Weights of a small mixture-of-experts language model, trained from scratch on English Wikipedia.
Size: 13 layers, vocabulary 32768.
Experts: 40 experts in each of 12 layers, 144 GeGLU neurons an expert, 3 picks a token, a sigmoid router.
Training: 483M tokens, 3305 steps.
Below are experts of layer 10 (counted from 0) of a mixture-of-experts language model. Rows are named router (the router's row for the expert), gate (a neuron's input weights, with its number), up (a neuron's input weights, with its number) and show model dimensions 56-111. Each number is 200 + 30 x the weight over its row's rms, rounded and kept within 0 to 999.
After each expert's rows: "mostly gets" lists some tokens that are sent to it at least half of the time. This comes from a sample of Wikipedia text that the model never trained on.

# expert 19
router,233,207,201,226,207,205,194,229,253,262,179,250,201,175,132,211,259,194,215,209,188,255,107,137,197,193,174,197,209,270,128,230,174,193,185,185,194,202,201,156,219,212,156,209,233,207,213,182,185,190,197,191,197,157,179,192
gate0,186,169,197,223,188,223,211,234,165,170,201,167,171,207,187,192,245,195,212,201,189,199,203,159,227,206,173,187,206,246,205,239,208,227,186,172,150,167,188,188,182,267,204,227,160,180,177,188,222,123,247,211,249,178,146,181
up0,207,189,268,183,192,200,240,244,200,223,201,202,185,227,244,199,213,153,172,197,243,190,226,156,198,217,177,190,217,231,209,210,144,203,220,194,186,190,222,220,206,220,187,222,182,156,234,179,172,198,224,177,203,194,158,189
mostly gets: "ō", " Japanese", "ai", "ao", " Chen", " Singh"

# expert 2
router,192,154,186,221,243,237,189,206,250,239,208,235,188,214,194,229,202,133,177,225,222,221,198,160,188,193,228,187,190,249,191,220,190,193,227,161,139,230,177,207,194,161,187,273,222,245,140,217,185,141,230,191,221,214,202,195
gate0,199,217,189,197,198,207,143,203,232,226,216,145,221,204,209,195,126,152,179,226,161,226,212,222,206,166,218,190,210,160,195,170,236,197,185,195,182,187,199,251,178,161,223,249,146,136,185,183,194,169,180,192,254,172,246,203
up0,196,184,176,149,175,194,239,179,192,191,236,209,204,210,245,181,180,194,122,227,211,168,213,254,213,179,220,209,285,157,200,172,174,258,162,188,137,218,207,234,169,146,226,138,166,195,189,241,179,226,199,216,189,205,158,167
mostly gets: " using", " social", "ability", " use of", "ation and", " economic"

# expert 33
router,183,166,183,197,223,156,189,226,231,213,193,234,177,195,197,187,223,176,177,246,166,231,172,159,217,213,182,194,173,244,187,241,136,232,226,124,152,201,191,177,166,166,191,268,201,263,197,169,192,185,212,187,217,219,197,162
gate0,187,160,195,210,169,237,208,203,184,229,217,271,226,161,235,204,139,208,228,235,190,194,205,180,162,236,240,181,202,216,214,176,182,294,130,265,202,203,136,215,207,170,202,225,181,220,213,213,214,290,213,200,228,215,166,200
up0,206,241,199,197,217,195,218,224,184,199,235,207,175,194,147,181,151,237,177,181,216,161,139,200,208,227,235,165,202,146,181,208,175,182,216,197,201,186,191,168,157,205,197,152,192,124,238,187,176,168,168,207,170,252,185,218
mostly gets: " his", " their", " its", " this", " of his", " her"

# expert 6
router,223,232,189,244,205,175,198,253,228,203,160,186,173,126,173,223,256,193,198,224,208,215,181,214,188,195,189,214,218,209,175,164,186,236,231,188,198,209,165,188,194,195,219,213,221,213,199,200,166,184,222,136,210,238,197,159
gate0,213,198,220,220,154,211,217,183,268,232,154,182,211,236,156,192,231,176,204,177,271,192,158,203,195,208,208,198,215,232,160,205,162,163,171,200,199,204,183,231,238,194,208,157,180,161,227,215,250,140,202,199,208,188,188,173
up0,254,172,210,200,170,176,199,189,187,163,204,242,223,178,226,211,173,158,211,238,227,218,228,210,190,238,202,224,175,265,248,141,239,228,203,216,186,145,200,236,211,189,142,221,202,227,179,218,170,227,157,209,200,188,228,156
mostly gets: " Kar", " Sal", "ž", " Bur", " Ram", " Wil"

# expert 34
router,227,167,183,220,199,234,218,222,220,227,224,263,199,179,179,215,223,198,183,173,196,226,182,194,169,164,191,203,192,243,161,196,191,205,225,164,195,191,148,164,229,210,175,224,234,210,208,212,199,199,237,197,172,211,169,164
gate0,210,173,203,155,255,155,207,183,143,185,207,174,234,172,257,220,195,228,188,203,188,192,194,193,130,155,234,188,192,217,192,179,201,191,225,193,234,219,216,213,201,199,203,153,168,162,165,159,133,258,250,220,165,223,195,165
up0,197,207,154,251,189,195,202,209,161,184,187,235,166,161,157,167,270,231,184,195,156,147,184,166,167,223,150,189,221,178,230,208,141,174,206,215,149,201,190,212,200,232,176,230,203,184,161,221,146,198,177,236,193,229,171,217
mostly gets: ", she", " Jones", " Smith", " Thompson", " Jr.", ", he"

# expert 14
router,213,167,175,222,217,171,143,202,195,199,252,234,188,173,174,201,243,189,148,238,208,222,157,157,223,158,229,168,198,252,139,224,176,205,249,194,187,184,205,220,181,171,204,227,217,230,221,266,241,194,186,154,209,191,183,205
gate0,167,246,199,210,156,270,179,205,240,217,217,189,167,204,117,172,176,170,183,203,176,203,226,177,276,182,254,173,208,208,235,198,214,165,173,236,202,230,258,213,180,209,193,257,227,195,190,223,148,187,142,188,269,234,210,205
up0,160,215,167,213,222,218,233,196,250,192,220,165,186,226,190,243,223,277,154,240,202,216,187,247,177,231,213,129,222,208,234,194,140,261,229,261,130,198,219,186,192,215,211,235,190,205,156,173,198,137,187,253,158,258,172,204
mostly gets: " James", " William", " John", "ford", " Henry", " Edward"

# expert 22
router,276,189,196,179,245,154,215,196,171,194,199,200,221,174,176,210,229,175,178,209,206,255,172,181,201,208,193,202,232,241,189,196,206,214,216,179,227,191,170,159,196,167,237,234,231,219,178,232,213,141,162,117,201,193,199,206
gate0,226,215,217,179,199,187,167,221,183,233,154,218,223,282,198,174,260,209,108,177,213,208,191,209,201,227,211,175,164,265,209,253,216,194,196,203,208,222,227,159,200,181,158,180,192,176,241,195,241,224,209,218,217,204,174,248
up0,222,125,198,143,158,188,182,221,169,170,183,209,240,198,163,198,197,245,231,239,183,200,231,180,219,231,243,194,248,181,233,237,197,179,208,208,141,197,211,149,199,186,181,198,167,219,205,177,119,147,197,214,151,203,228,240
mostly gets: "amb", "ib", " Kh", "gh", "yd", " Mand"

# expert 20
router,235,160,199,202,187,210,212,216,201,188,229,232,190,176,147,211,241,198,186,217,210,187,190,207,200,171,230,211,216,266,171,204,156,204,190,132,160,161,154,181,201,201,189,244,215,207,182,209,201,196,216,164,191,201,223,164
gate0,234,221,212,264,230,148,201,221,222,200,218,178,245,190,173,164,207,232,214,209,188,247,214,227,261,259,247,174,253,206,186,208,206,183,209,187,190,176,185,219,170,171,245,191,220,185,228,214,210,245,180,207,190,194,202,220
up0,216,171,201,224,205,197,238,216,248,206,214,212,184,197,225,202,233,209,167,188,252,148,212,185,200,204,187,166,172,182,188,179,207,203,201,193,198,122,212,208,201,233,215,256,201,193,158,230,176,213,254,202,192,166,224,234
mostly gets: "th century", " University", "008", " Center", "014", "971"